config.toml
n_layer = 9
d_model = 512
n_experts = 64
experts_per_token = 6
d_expert = 64
d_shared_expert = 128
activation = "silu"
moe_layers = [1, 2, 3, 4, 5, 6, 7, 8]
router_score = "softmax"
normalize_top_k = false
routed_scale = 3.17
balance_loss = 0.00298
balance_bias = false
router_z_loss = 0.0001
router_bias = true
n_groups = 8
groups_per_token = 3
init_std_router = 0.0347
lr_router = 0.000419
vocab_size = 50257
norm = "rmsnorm"
norm_eps = 1e-05
tie_embeddings = false
optimizer = "soap_variant"
lr = 0.00176
beta1 = 0.95
beta2 = 0.99
grad_clip = 2.0
batch_tokens = 65536
seq_len = 512
train_tokens = 462600000
steps = 7059
dataset = "wikipedia_en"
Below are experts of layer 4 (counted from 0) of a mixture-of-experts language model. Rows are named router (the router's row for the expert), up (a neuron's input weights, with its number) and show model dimensions 384-511. Each number is 500 + 40 x the weight over its row's rms, rounded and kept within 0 to 999. Numbers have three digits each.
Before each expert's rows: a language model's description of what the expert responds to; "comes after" lists some tokens at least twice as common just before its tokens as in all text. This comes from a sample of Wikipedia text that the model never trained on. Tokens count by the router's weight.

# expert 25
What it handles: Titles and proper names. Words and word pieces inside titles of songs, episodes, films and books, and first names, such as The, Best, Next, Charlie.
comes after: "-", " The", "|", ":", " A", ";"
router:505520482476459450448553520500459553491521472525463521474551521509508502481536535462497442453522496496506530493482516492510483506469487625538425505437438535505524546506512472528515464531510456455485501586456489521481479471493455468478431459556450495489506476493402514586573491504464456458488446587478473438564381474551505479519519495487438504565513452467550453544570491452537519539541
up0:527444504509444501493579480476481586421510512462472525436579520512542450533509472521557506483472523517538577516423469474491455515516519487538489549464477531436458519505551535588537566517578386538497484488540512494516522476584518467504507529555487454456470480478474458489523510489551475552468573486505469476523488566488519525458484432510559546520458495538482435481582540431537437498499
up1:527481467529532441512495468541505489509518505451470476499533428455455452486505590493444499524525466448546541499494519528529476455453536508531538536531518530492507448454500442469477540526518540537504505586533483520526529480601458452507465465523378587506553507503484489465448499451556466468488494514544518448521490505475490512480504489478619441471507491514516469446460452456468448529547
up2:480483531495510483423514469501445527507476440446503544495481497512538583585529532506507451538493475507468491446557491447504489549506565514504493506558383485476559499465506380509571580506538506531511473500508437525471499514563437510512514458530540556514556527537519503535442436509446448517523493541454485467555556595512415490480463496428493520518424490542485554516473476438497439514496
up3:499501496536460561462580498504512507537437572585487515429453510508530497486538592518503486544472498463532531506481523504515483576419474569497491491507506517360408537555581410522554490511485478547500477532553483466454534452442492508562486438477541488453484516544525494514449413536461496451493518492497537574491465495473540531488538442489498572416480506477540420518485485539539493522514
up4:510580571490571451467528497497467550515466530517470448474513514516522452535485520472466462505521511440543406466487507449520529487456527465487463477529495507491505437404489483511493499516562485550520532543547471537505512532465498419495525484486533542516485394466500433532541538571540446521508523522524460519539478488482641482482519448466495424473522419529498467510505470508508552538389
up5:492443400481452530473502475490494548535457499481550542484437542414548462494502501516545495471476488522538468505451558552528512527507559540579512392532438552538490449523557484494424527520529542470482537497415525457568540454464463431585425513486535533447506550564505494516559458511493496537449522521440421490453486521564499500467513472517491501474516532476553564435422488531496461532550
up6:504525469495482405443530465406487487590510559480466501476491496522474517446528513472540479500441521429443455490547540493540410552448503493436431483478425493493497514406484543498557486464515497509504509448530461479455435525502399464494527503512523513533465472486511513413479476459550478526450456494478463423526499496544494457457436508505501482472457504520519457472486463507490504549499
up7:476520586536522489481449500500543477430483535463445498459472523408539543598446484461539560492489502486512417512459460532515448450483523490485541480538478536533512455489471463505482517456541380513487486500522508503463545483444487485426450557466539464581486502478518502509477474452516576498496465458507522464490518494501499431524453480518531464578574545495507572578499484455572509460459
up8:523450520455464447526478493466438606412526536457488518491501553540445485515504508476473571487481425547479538479439466494468476502409441513509478575478495480510445513494520487574524484475489458459523517466445537520504495426479551450490451469593489423507515500452407541509514539516523547545407464527469512506587416472542518473507450478486459504518497476505438581544534544469520486478531
up9:530448503564457533499475462488409470514531473470461625466602514530508473467495513462496497481509475488447545480475533490453511512532463546522497551489451434521541470505526547481479568526473521501581480449494446529491487494469536455521462516520529352546453464473477502535530513527525510428444465514524515437609493541517505495482495496535526605518548532528557499513484448439567399496536
up10:507565508567501560606505477450509419470492538564502504500494540543550547456486546502546495471450471497488505525528498534476514534558509552515516485572502478481575502523528531538513505460442461433435497439531451536499553499489539505432501529510469465487535547562443473469499482477465495431434531557477536630500516495477405462440537485530529591513501557587535510498438509618537533498457
up11:518473533475465489496462516536450511410485516541501539451430532509559450515562559526560479499503580528613499437477510523486478450559528534531514459535510528513459462534514521570502508577516461546466503493455494479463538492458480464470469488530471496578483498439470495478515510472461556503521536554450455542489523482606480481510519466538431530527523513475529405452433422520520543512414
up12:552586508473484539498442488517481561448514485462480566497485456533484555503505489504519486480440470413497521505451442527507528529460480512507565507491542507488484487545595514519572453459457498434518473460544483540468566457525469502419409515508466467511578524572483443470498509547472493465577546481576465618553436478477452569507553484488476561438537494539507498584567569460525454474471
up13:502503518515465588488462466455502543473465481558559436447410516456517428505485548517488458552473534525546477544537519535495506428416517541547432497558466507498500455462543506524493408542465500486449490523449463567506518424522506501445553508509543500512515515500517476413516444485503467526465395569439468487514439428491461474515502462459478495554451482545505476425397435494463463466446
up14:526494462525495494521535508501420529505527478529457543490492470591592520566519498559500486480482472551486514436603504459546500528579441500597478412527467477505565472473473449474472480543450495588438443494466497552490463545486502511498468511534407449484513440533513468551483543467454489518494469527525620516512442503508538494459556478506472508518499538505490473511519430560470564514521
up15:457485531492532501409477456503533496480485460475533487542557501502493499506504505614449477529521486556522556472514469473491488515503531475530530448491494459492488507518485545477412420484492514521493451553500450521549506499551534462501477528503457554397503541498474468502485455496481504513523498555548430496533532472560512513530451485502471413462527464496502522496450527508479567461501
up16:499453519482465555513426502534534532548543553452521488551486505565513524412475528457493518481548435504523498480547539424519534458394495504461457499487554516529517470498484583537470546432491534487525587419550556502508523424515536500435565527547517510468530497501553516477472585424516493470491494504575539435583507509502396530473612491511541502514516457555532460480579536475512502464489
up17:438487540513483403458506472494571515460411481523450471455490533524473527565497449534503445521461457459503519451505472537493482467456460451499495494551521493562504498591471478501513466481483475505590507541461425516487531449439489468478571486507548519518586547529487446555500523465499557422414483487501444517475559509504511500556527482555443534450498484499503466479477485469556502482508
up18:525483544506457509573491464496504531521512504488516510480478473513570620501507519458441426544507473522514482474605580497516531514532445548488442518582536463542505545490548467468446440457481495522475435451492537533551483504498530594548490517576457510441582503527453562486508503566502456515455569610482466555507474526501505435477529500542526574576449495482526451515525492503594533451567
up19:519514570527522548511485472473468505451480437467496545412507461531517450447483512528559546487447499445530499482552487476556530512458517473483552515442538475527517555522532452445407535533458479448505497476481512559473438516523472458489512556455610490497502545501476543507491488497482487558501481539577506501533432534524512518453538514484523487462522510531553553472499516439421503524539
up20:470464411523445508531490528456448519446515525495511540470518502484526484463460532518560564501537490518471532471470503463460482464517480516455546507453475459504451429482574514498519481508504513565424459592495406511448488480511530564497474545505473417535489536489504500536565525544557513506560614489493450520449549573555487567491449433465543435496455510522419513612587403445525466505424
up21:542540471543513518495513595517464495514474569481554500536467518522489468490493427428530510493547506554485489486571514486498566536534512518492441495537555515560530440533519545601524432456510514498482470567525505518557478489555519561569504494473504464524521481569536485555514509501446498477511481517521569521504512470572452469565519464505460466488496489453518523552487357481465503412508
up22:513405522495448509504485539428492509439441476583534537546494517461514459457443457539524509442452490490478582458473513523494471532500427546554466482501480390509458452394511488500500561523517449493470533474495460521476520432456586474499486540479525458480554501530513581476551505484574568396482497573499410537488472523557441491491459476547523566541537522539541446491501459523528456582579
up23:488494527533439508531524463504439576462494491461543442458552480517483562463536481484478476514532539519492464396505509424471494600456442482556566522512491490478443501545562529560521528524514538535515515471523483532450525536475499441614512492537531533491580488420498526468571461466490513521503551498555521479497485492452611475505518515480518508458484514503500484489569503469479397464581
up24:543483543509449516568524517489521507457487552496507475528463464533558428479530573425473505552469501474519484459435505505577472430389502501455490434516554451532489540471473568573540471562542477454500521546472551484589457542453495517475526490484526482528470407508490437543566508490546523491478522522480488481462553464487533513555514468574534505534444510507522465418504420447454449512491
up25:496525448496579529538472569514470512473449488409443450484497489518537492503513534522512513390514488547492496508439425606525540523516511490490484504521493553464493522530481480529574471519518616429552426529507491505518496516537489520493442522453549530533522489489438468538473541571454540444518514526455496541484532451395466483459502535463448581464559529587568444447533476512544506519533
up26:589499515537508491495435547474540527497431480510574488445470457488524476536505414516520423496496501470486520518492528530509589509492466571466460502498581537485454535510530431548492529569513488494505493532570499519515528531483448462528486509492435496524500486459526527489454535524518444486451482519439493536466482502532485595526448491488500525476456474514556589478393481505493523498599
up27:456541551523564495433507457484496439492542478528497448483500483497467511459537493498467477531486475466479521536486513529528559448418467424579522525585484476562546549485487481449546593459480493454495460517518500518492460546511459481495423477440476526531517476518512459506501416451472536452489505508472430601528441495518455504510462478559490523444456444575474478519441497555551464463469
up28:454502514561458488439508504496474499454486525491477478509492446541516572423520501523503490529466510508451463486509522483509473491438423532512517462515498500489507484454591475538487554487541454467519464481485530602443574494450433511495412487483539524491539482491502478607573538494557521501492495453575522397478455489486464504488503457515460531476470401474502405495488494499504537533524
up29:460535478545533496562549513593466539533467514500480497483520489496492510461477521553547459515568515530420527509533549526509566516558463476537478442471545539521506500529548489473549476469421546493509522427468422530495503516441533459533472541521565460554484449503473540506466499576554445492518501558488515504501544536432508559526475553450479440497536439509469489565467466525489478480463
up30:498439535493487532477551472494525434528544501621483460436538474488453528510518510578503496564459540456475494518508520459484555520480532504497490449492567553475455399517492480500496500571419523594457478579447451503462532456514504438545434532503488506494486560549485544418424512596597518545493472511465450518542518561562505449593544464536476522523494543445506478538586539471491440507498
up31:506481529539441438447504454509528500493529518545553487458483522430508569511455487493457499550537537586517514445481451536540496544456538506501518502531564448486555619471521460506538514558514485472487494500429514566505547486531516485524550503602487569513510496522542569480608538531508409505500568481545442549553490514538500488523423459509501449589482462533566488474532419508491513532489
up32:473471523504509538411499528492513469513521527546483443523579502542505495484488480481489509485543596545415499527529470524585529512525565464531535530496462573522466534433521472534479464519517561563481470418528451494556510477588505495481495542563535577491470510527562397530544484511544482548485524474527484473462502486476550487469461477502549541552521478390530461541516556545493465492469
up33:479526548547480519497543496496511457432422507466407496441589531542475511438488553515390512565522464500567515444511442439451526464485494542553476540525531476497489494526504481539447458563502496525473526543463510477451476514504513543475475421537549603552550539508550482527512486499482500464469578524481546543473444429498499472577495477503476511400528451505536486529546454584438572472517

# expert 35
What it handles: Infobox field labels. Field headings and key words in infoboxes and taxoboxes, e.g. General information, Family:, Order:, Full name, general manager, position codes.
comes after: "-", "|", " a", ";", "Species", " –"
router:558492455466448510471502476537492493487493505472489549515505485543533483532431495496503522578496473483572498500478443532481481502487539560576475493506509479562524489510549443538409492424518479420493533507473492502496463521507531513518470423532497537504475474471463551503484427458470506462528465500498489488578505544518454442495484503485576497583475525528476564451471553398518530503539
up0:511520449483499451495489475498449469487496530475476541542447497445566468513447544499570488524465519446509485471444527428504488543532479475557455522452497504568496484452574405516452545496430496468517461414472535525491529448508507466481516508520472411536523527497459490545539488508482540482478481563449468525527512437475516470446496495486513478451544490498516522515468490460525490459516
up1:468517623462417597460531481483516477477503488471452495462497504525507518503446509541462485558537504518516561490468508418458532482479496555474488470463518532471536510451571566541500517552452514462538478436547506580510505485517534482472541487467559539598464489500481514463447562527503541442603456444514512534461466525509471582496558525515516541609476472495516538528518474446552534571488
up2:514499576448539562502440549512480429575445490500499498547469430460495513446436431586378513509447470525528458550573527478539483508452486493500499425501512474479492510487422518562538497512497475449501437507483554497557520468535482517541593534467541499518497433531500534450504515442500497479563507552475473510471509493530531488530509455441597478552514582468523484557472473468462468503560
up3:491504504522547468558459433576466563442446531539558544424525499553492502483441425439573539569452501463542599446525496558560471490535464470516467462454498455486530564481482408564487492551522511481502492522477550559495490477492482465495518471497529500494513546542475482514505494541542502538462511471485461530515477518462473434386526535459478487486514495491500458541621497532541499451563
up4:522441515481573492437465494528492536524458548527426508480563534547507511539528449514561514449518536525493462464477485491487492452511500471514534466591434523539475554472479472489487447462516498424492472548536514476513435465488466464510459517626510492559495440435476478474482556565462458450489404498557508552550500489472545468491544549499505489474586562515530498485479492570516544482532
up5:462449551495511476487554538563447492408491524457490415618526498470581553483505565539446476533575464439513472460496534490470537473461513519543425425477492487500474553522564563493539548471443453458493487383464537493523506495551506483558490487459510564521476457494490506487449588469504553459566491503493481440485520477530588498509563440500529499493532534490560494488455465473543488515521
up6:567508432517504525502493495535543472505535473582513503526504490437517433452459421528452555459492477435467393513477543571538558442544483484482574524532481498511463474431431566576506495492546474495540538478492487457516575475494484458461467525500517516525479455507486525474489494495518449468407519471442453553427533498481423489494445515473466505499518445443512512511498406496542473507531
up7:479498509475490530510511486468491560507547419475481514479450547523499412451499487436518464490485487533468515440529417622445509527487509511466496519421538492524547516500515545499554566522459520498534535509504456506489513498443480425522510531499544456553525496495437416456520488507525450479525549518458522462537569458488487515426502494514509503406524426522442534452519527494484490518527
up8:521489482498585491474599430585490505490482512469516479489491569455514513495449515527493566387439510451461505413541474575457492524442547626506540511502485552498539465484583495534585498523483502505490514563471506540569504512369498567500491479445430433505488471512458550499551466495458463456551499506502465493522513491495525494542485513519540452486504533481504473497504415442497504535523
up9:447503523469503548555482495533492510559597490547457502471471537489455514541570527555533553553568477552514529508439533526497478534562508577405510489541476555515569452404492506498425551466512481564479444514515523512529443567443456479533565543545425562535501470513542468431507442545484517507419495524456492480509516536454507552476536493521462491525488415488486542480537535478538449458482
up10:527585454467531458491414507480478581452422500509528495523544470446457490434409507530521574538561529542553478503475405541505427491481502468527470478465462479537488545453544487534513515518496475434439484493460448467518490542525566527495509497468495484535506468444502540501533518482496488454467468546538565533525516491443488505437501475500466525451482468511462473470487499507521519523509
up11:537509596544501478433610482506558459502529524566537527510566449487438445511489490538525560532568495526497533466420452486567542465513501486524513545462604624472466483471481582497468513458502475495558576529477462520472503522463517474508482442477489546525447498508510506430527532492466510510500506552505513479562508487481467478523512497492547506523512528549489585489473473509519473456517
up12:518496566447487583503496455459524487464482558506541530510539503493509535491492493483468454516493514478502492468473516466522483548498492453485572471439550473555540589442491507513463474512551458535472534522489437567470469443486547506443483522529587490484528575507504509467561493476482495542495403535504549504492486436517544455444450491541430516465512438465477574494482489523565501527560
up13:584544484448475481520506529497482576535451473527550508513559459511520466526538571523529543490508483499545487446545486447564488524556494483523564500473475473548494522512507479488532484514511412545450539517524520467439451473567454486532547563535444545535574438425441503429488509542502541467563519516465574494519539556538574549455461509466432503507449423491419466478503501491514505455513
up14:522522449450481465568454427499491498488472535469466493495475471512576589464462465466532523553588519440506534483472502535504463524532526425516494489469421530490497543522503549442563543521522523455538523431451466446509397481526618562524461481544518492482506506491437499471522525466533511552534461485520501471464555471547557507536527480572538515537513552538463548514547477441518539509577
up15:535482499515539575511550503524498537499516505573483521413445524577556528501458480566456517477536482525591514480508566545553505555474556561444455514511500553483447480481533481553527543584547491463446512467447514488497465505501442538458457483485474447531434499511437437456437514495449582490528494488501537470530457513492561459470553454526439502520516466424504528492472485494449458493500
up16:441494587528523511478494548529532468512483566507566478544485526533514512540541428514471466521402536503506542511459522517482496480504541565472540511459539520483452536537536471459429539565522496521468467470473508485470560558421484496547499504553475504483516544497465488501445500509449542492538554476458597484507483511487470565483511513508439485537466527532468576507543465518495529495590
up17:465541538495509549525479496497553460410554482531549494453526489436513532528493577545461424455548517449436490555523510477565585475454526521509496527530534484459480523543507501491482522532495478493563486482543494475533446514450595455556461455413460591584500495593486505509548537574508474507557446438530562530538578563490482473458478485506584481527517527472508455453556434524488536446475
up18:522474480501492427520492504547485512524438530505544496539630507490488525472459532460469405445508549494497449419541482495510470589513523477492537517493498477448462462445499455561494444515572504478517436461500525485486548564465520520496446542552439511456519528593469507447531543461509509490473532583494548524463545474510481512469550457455517512507538561448498402529523577507501494499421
up19:572508451556416526463498485404471550522562505507428547515505476558489518510493616492543535545552532506480489425521452503486519446479497491459546471505572460502548552416529452491499538514499460422561502513446453431510501537484452463438518522551579462488491520529524482466516488470527524525535460469485473510504538522510413469493511525494562467540512523523493523535587505475517552541564
up20:517451508567477554449438459525535444433568508458490567483507543485511466439386565480445444405486518514472488492471477528509498477480541473470435490527573459502538480546501455545434503514461473377547476445521467516493486491518428558481483518452490531512442456464489468524463444539511451542617473471540459551507522494485491561496476505578469519519538463619469447487524464551598554487522
up21:515473495483585551463439485448499523439491476468482508401526480492463518603472461405524494499509521474518488522468494415480483502473439452467452461546467533511532550508515511493488547519433490507473475524427496508461546541448505459476520486483481526527501623543470505520560519430508493477575507456474467461549498491509503490446488476476517434521436455477597464531552515430537538517482
up22:459441431535533548473530498553513504477495435444492521499518545481559495508520525434477528494568454505511614573462475574430497555458478523530469497547504522478526509473493491511489422491518434468533556515464559494535518509481497462471497532484483462496465482546469498455525464485548470606454483563485513516508526493450574514452494458479508455541502503552503527442532468529473506423471
up23:511409557472523484399530501521540532407503543507538500479507524451437459514547560464465550522449461517537499467488480511540512514528513487493477492589454454528475513473401503509528457532534490540464477493559531472473535521527470397531510482483482609464514525483432533437474491430503538407504519555543559511491548486591511473535470529503474463463483479493470544479432596463472530470473
up24:484542568545547485554497531460536542509537465526437470471574528450485528544464472521470548597474504480586463496538527525593461523554490433436422502515549509528478497490468491502484552535577538526519533486465550475555435507502464451461441486509545480532470493477557541472492447499503521478548430466496499523479563562558481417508513484418418460432531483532493425427466478505548501452540
up25:581474477508488470520475509528436541538475545483411462527431570564483451480550498496530583537479558481463530585462422504538535563482455480534534502536479475447412539485433426555513521439511437500553576523458502537589446435525383506541460514528502451506460520501543529519499601476530489574424543496526482470500486506517544533518531448436493533558610522574494446538488494438516481476610
up26:549494485449505520472532437528456529437512512492475511508503490463464511520574471472480532517438473445538561434547463546515576457500507531512428450476548453469462571611552505466486508528495497483436515541476594526463466483617464471450449479514457449599499485572449534459434553505499501538537399480503480562592543484477511519521491501537451494462551547547564447536487456532470476429491
up27:409466562468471502558525542477483516538526537493532440505524452472499446552433513488497599561563490485435573481501449529488502497483489484542499452484514472458435488500497536472540549591599439466492498478466503543534499449521519483495436442541557441503526454468603495405473549438482556503499527549484446500508493500470468552501546436497455423521504536561470503506523490548497536496489
up28:497410434491550491497502578508510527570460487444486484480481530485487514509525491484458552461462451553490394426501475515564510513496492518527469505523473476521498512473502476416533488485495525441503430493494523543547409597459459532566546478469518480499568466534483463397472526508487581522474510553510534423485493561546524380486518476546493524526509444464488547487522529507387524523550
up29:441571461529522504467443474528422489495506478524535505511457592500511558489537555506446579486482541541540440499464510560546472436514587459537505474533595555459506476500501479479519518505515431476551482461525561531509529462421531515470492522520496515475498483552420514478412451494516518486513525497520514488559497527502469419479455431550414467537546474436476482568531439491460506474515
up30:554545558494524521479480514480516519506512557492495458548407557435497492436470489485491559528496514453496510508557456562498463553478544479413502497515511519533482487550479425497546489541583534483470549510572469452550475448457520503520515467517503589557434496574474443488566478492473437384528499501512487481524490502512489436445482435429477491543567515535460428490486474510546504470549
up31:481424573550485544499501431538524459503530497491483528424570454486599503478430560533479478522529523458545559510487516520480539550442471505516487415532574479480555529452525432456529488456532431443447462472452552505526453545488513549449449441474456518458476549451523470483450575486468522483587468483583571531532546580487542571528472502512434429413593454523459475488487521499530481480508
up32:446420461496503486485477522563476522509504458489465510549584524513542400528499503484513559533473547530508593532465528580488479471464475398538485492548472466500494515539479457434554484477473604459429543468441530443490480568498535425523530501549486534534480553491493432495477508476494458534470502548507532525507523493537543443481507500518495413520440515499507542509517510449520449404530
up33:579402502530558515439433430501488526519510445438476521559571483505493518514453498482489571467467457421519451480518504487552502531513432470481495545549474545574501486419474531554468469481519484483459475476492473466509500489475508507470514415458458491529553547535566504485555473461520461429426469477523527523496508486469488488541513406525452563412462483469465482468490488574483457491539

# expert 40
What it handles: Articles and determiners. The word "the" and other determiners like a, this, his, its, usually after prepositions, as in "Member of the Oklahoma House".
comes after: " of", " in", " to", " at", " on", " for"
router:506582523554542450427532533563474504418563419470464476438481525449494468467476454536517561525556477382520462476532496483534501583561556501531467469498518525472527553466500498510456449484521501461447471572459486472459542521477558486480472478542560463517477496503433522443451482510468526524580441529519513473529446524478587611495504504485522510501489476497587517507525523429502562486430
up1:540562479449516525481496480534435510500500447559406491566490507482580510545544457468541523520525553465469516560436501521499447466490508453520538512547547582497543527522557468535452508428518514431510416435512443447502511473492474523470491534475444486490456489444497440445595477569497500568548467444493508435513476534493526519542539490482499535538477492563523515524509525519512593483469
up2:530477517501523476526483507484463483455507535415490505446479520487489467511499458508441542513458517523475485526527435442533477474483504583427464517591487475452464496624506457601443588498507488460548477507506540509575509436483423441490604444522460526479524458495581461501480501470472490530521489538542465509540573563460524460513507536524598478498447422482534532438527456436547523529535
up3:507441453525503485574617480623541487508439484564500486528466535494423557470432552495427481470509528418549481534523565556521511546422496497524545472512474493462527466451477470576547415468481534498485510466507479542511547498460488497513446505464465495461531483513439506468569463541428467484534512486620456486518524563534526581533510483475506468502560551555542474467478459480456539431516
up4:540517577415518522439483559521516542486544533470481507491481492497467502485500465516451476563391548419509437533473564479494483474477552480493498527499439526533490501519467491463471490518408505434516544459529489500579502448550462494550436445570576425507489495476497442479494493496423520512566486535548547535493478420482569464513526418420572486475484541510482493495474497549517446417435
up5:551485472521440514566526496494422499474469460546568499490478558513576587512484472477513524493465470455551574506465542505494465430519490512384522476577447475487532568539533446488538516524532540498516509487446498498466528517509485503561456458616438528576514429527480464456554511570456504455463466533611541571468441461432479500468480433489485455507467517466518470559485541476523507447504
up6:465547554514518537513543545470503504488456461520436437493466445520497443519499453493536511475485488466469438435458480497493485513566469531424469508496479509542453598536508466440453485482590468521510469527514523560513527551500425454452510432490465470512469508526565488480562584412529563530437499484469528449546529558434472502548489451462491472428542413517505537515517515515509490427486
up7:547567434484474444468408476428504438438516552526526549492568503494529489473581483477531488513525526490512557464486511495478530497476549468537474509575545484477482498468511569506424556546448544462477485527541461528477551449433513502530549466489501532512444525460476524496483466505482525508479502583514482454506490522513513492518546533544454543516540546413592482508490521541520566519455
up8:501475607564488535539524560448538548477480515488532528437507526558516472528598485434526560412558486486437499550547488413493463521509544564470483510479531524569526546518517458520509419514484502551429460543551521541588505468508557517464520494518485456530468474503475530487557487389420549450546474494441540459523458484546514421543565504468503419461512468458458466350575499478502446562513
up9:478590555492555499539523514469491570446521492485480499503443499590443483527498511527463549461543527536522509485503504483534485460487559518549447441573463549445546540477424556475446568482497465504498507556552518521476485445569479552510520480530498463492493448493544473451419432532505556485512515509516521494447556525461483475451498471528441481479405542510458475461461528469541523516557
up10:499440460508558492467554474463535490550544553529494430489425491550503480517460470552486498485452466530533461454513476491496509502499538502521542515470607568553573527410537518461522460547472507492462580522501423533523539493427496583488487578489437510484499575478516618467472505474491513476554520568527487500512468481481504480472505441572449525467556559511477526493484477523489496526517
up11:427517492480478517498520539489466600486514580466543467466503551541424451471525487502474518537505507497531550411503558499444481407480524511486497481521474608451480546498584462438463531469455450554446487479573557523510534476546437536524448420467524508585459473514483505421469538584521458455560524486564613481526497525466518536526434426507452521582524448483520479507533529499529445523489
up12:416499514501549511488538511590468516442538458484543525500492485503541492485488481540507494569481591428518466493495453507507537499434441458408466452415462551450509415410458496486494491501557473489504444573535540566554440502505487480528499448499500515505543500517509465467528544564556495486554506468549466456462502572528540614512542504472495557524499468460462504534517511455518473458495
up13:430539471500545501470503536442486491473473469514494478501451454410497447420515461527521538503422542490503539520524532519393550454535497522430497547537485496524526564552522454469520487518548580432529446508530537480499538434517530513529545531531549452494466528469515507534429498457542506465509488495528569488486373479513521564518545551499577580538493521487485556521515449528527455544514
up14:487515415504425481532477470522529487498481545511504535535506487484517439487460597529486539470508518466466513508506526497507510512515488501456437489556469532467469526439523497525486428480524489467484465519462513499563535533461550511536479435489535455514546403506489563536493517630515514566483556453548562444481409541522489529519463462487553445505501562515525560517521489498503554503543
up15:509492513470496558568503529599493481495504474499498482505524530524434528559504459492469534539436554511543486514469477527479564542511512464547501518548474567445503457515455508518554528517511463453457605472570529505534529476589482514521529471469548446486516515429491462453549457487434459433473484545494489477512563450488458602467559416436497452584498492494524458566484477558531516375481
up16:507485558554531583380500527575459570478454570462506494496518552436546531510509437537395462502518496472383500492580561549557505454433489509483440501525519488492477536510487489557520502509514473496447531478516516445523454519467456424465470524483525479518488509478471446529482477500496511552502511457470456488477493541525460498502532490554481553443526504467475554489539429488506497476540
up17:530523419586487506496455430469576541504392540540488491459473490479483520587512532480538558531501508444467487471507480485513569505510466484499520544482456515509509506534500590521492579464551466474465483447556468463550463483441467529547432494545471503528525487423552521468445454432511515468512476538437434484443548477536503539510503509549472472508573524549499476446451466555519496532532
up18:508586523485540497532559585525519539489546450504494466459478488481512463427539433487493562509583477520491485486484514517440512488538422491481427515492444509530501500540521481517482461496555516486496538535547478526522476513456471412454505446497465592509437518504508428487465521484460531467461457540475569517526518535440503427519536468513504429483512443448505546508515502529516487537462
up19:479487525481544510465512517501490485459547500447526539556500564468503493530534554493416553544471508488518436489493495502499510560464489497510501547482480445477486440514502488466447557537488571491472524501481462555493503509628476548481461516531475584460569461508478559506451548548485575536594511535439535458448561463466493532510481493498516485463526556476566566472559530611454519519540
up20:593414466464467462483530489562552524509426494461489440595524499445452496521489485521480517533548452461496489490554501483538495542475463505514500476458461515554479458490523541518448467519472520543488474451511397593533477435422414521486484546562494489481495528561473506492479553521569485550502494526514540530546561461562409482520508400547497547497525502464533513594467452479527486513438
up21:507532508447525448419494547467547512453452506455515543489490495496577513511455486501412496497535545451466435486538550508508550454486515531485606441563512473397487548433521459525528520580488486479467490522457514548483517485524444516506497502448408496442514453510504517550529507502509488562492508409507509518472479517495545528451499522467467516410542468544529494660476514538545490426536
up22:523448490496553508467494550497577540531503476431425509483432570442540523589508488503515517401549458506469447444483461558560416484495503507590531513448528483502476550452523499492509564450572416454468534505485519507485508494492501520482529555542532465452486508506588519520555501501470412432418509517538480475414547531571482499463614444514519478485493474493461530512549514547475504503432
up23:512476516543485489495526547471442467439475555527462539469508483494449507522521498464487437541483501468481528508500547530456440483463487589496477492482466478491470457464508444466561522506539481519496491494461422506499574498441457525521441554477506487501494546489506422496575494501540461467558527457514497432506563493480572512501455504541442435529460506552532530591579407423499521524450
up24:465543470481520551536532469513512514488513440423462497483490502491421445486523532474465538483458464527490473522471488532513485539465524510478477486459548499439498499472491435473526504499474500446565516548514470479463534519489449491482478470488511461571562526596486492441455494396524467502538522523462464456447473497530495456488473535509547494506456472472508529505454486481477460444499
up25:488433508441498424512490516454498495569507491557493458501483554460503501545447527624457553495545519489518519482487497535537473462504544440498564508475503517443541456443529550501551409570488517580511375511409513546509503491466514504469518480506508507462497485473534572502395498580508509449565533536462449506479416443437488516500584495486461501484526528442533500487541574534457495535504
up26:536467570469500497520534476497494467432548529507483616450416467436463472484473538498528542479561495460563405515518402557533510502530478544457541510458496532498504479415569501416505523427517553496540421462532481503504491609484513510481483537437480432488500500489492494513535490525507497561547518459538458502493490475552552561456511383521471537482497471503413481507466524463535420553552
up27:469481528450561465545461461509448503482535545485430463468478500534561410469550526509525498514550521507534516530560448478567516523487530555530536562584553515485527471431496579548478442446517469478494524512517513433515471507575502487412557535452524461533459546452527411481495497528453545498498512502425523507503600561484475494524440548484466499494515509492444505616402529565484594499493
up28:472601505450467560438485486549472429510446542577438480582525481426432512453558520433519455470458496532508436469501546531552588432435484550507522458515560541446507500436571523483468506518518550489515460520506525474489573542489505474498466456536493504415430510465546450494545473473539505510558475525533417461480453479602497416450464480453413473494489440472498536564525546435471456457528
up29:572492495472483473518465460454556575562489527517504437541486516568578455524535507552568535453454566446462492472490509482434496457468439532518512499478445504389494503412550490544469444508496502445575439462530509576472462477548451466511459572508536473552448524515495472515485478474452492569505457454484430553472531504507484565464600480458487544471514514415446543511572499469487467489483
up30:535475478467516480526598522545482439518522531504441393551462476475472471504491536440484473479504401542431512546503474542505499480511551489533475512482512602534424527472527497492461473527459499428483444450563479556481462485542553512564478478513504556510489513558441541431443440516532481507540478535464530477499449471507555549522504507517466515500518512504511548535500508524547502534494
up31:510471547480562501504526489500435484430531484481468508484497474509533574472474483550455485498595496467539447515474481457525439501531506477485501549578656501418547529557510452537529546427478553462541508492476545482552443509472480520508452589516404477480501516504506494494537441452451511527514519515487503435523528435468574514481551461386489410465404499477458465481533551470516544503562
up32:538547523494610500516523483571503497485496477533496483470521482415490580510541533460455519503474417517486512436524562498522556482443560411592507534505502488545460457513427468471500567460498430465476526559578530463533485507548543523517518531549487469450471481497501502459518529468528519451479557500495502421537494473506554533557483506482521420494512555453548509514492568507533505565578
up33:439552489494553478513526494526449537511513555389563501507522509396466480539499608485489549379516558489509461515438450522511512488453480502541483444445447545486515517519482496558452550574431471465518522504565478515509480462480538489443496531535596493472527517553479502473515502548477467506534392501456451507513537416494546490398403507470557555464547532541505549526565498510473517528472
up34:518418541477544510442507488525476540490539511495562478561430519470430535514602579471495546521463503469555461501514517504542544446541497537565486556459491515422525452497533497450519452507474466510490490526444492571503497496504542462505471462484523500478466448524514454488448546441473555550608501543479505484474579542511514440447497508485511506518506494543472507454534511416506571504504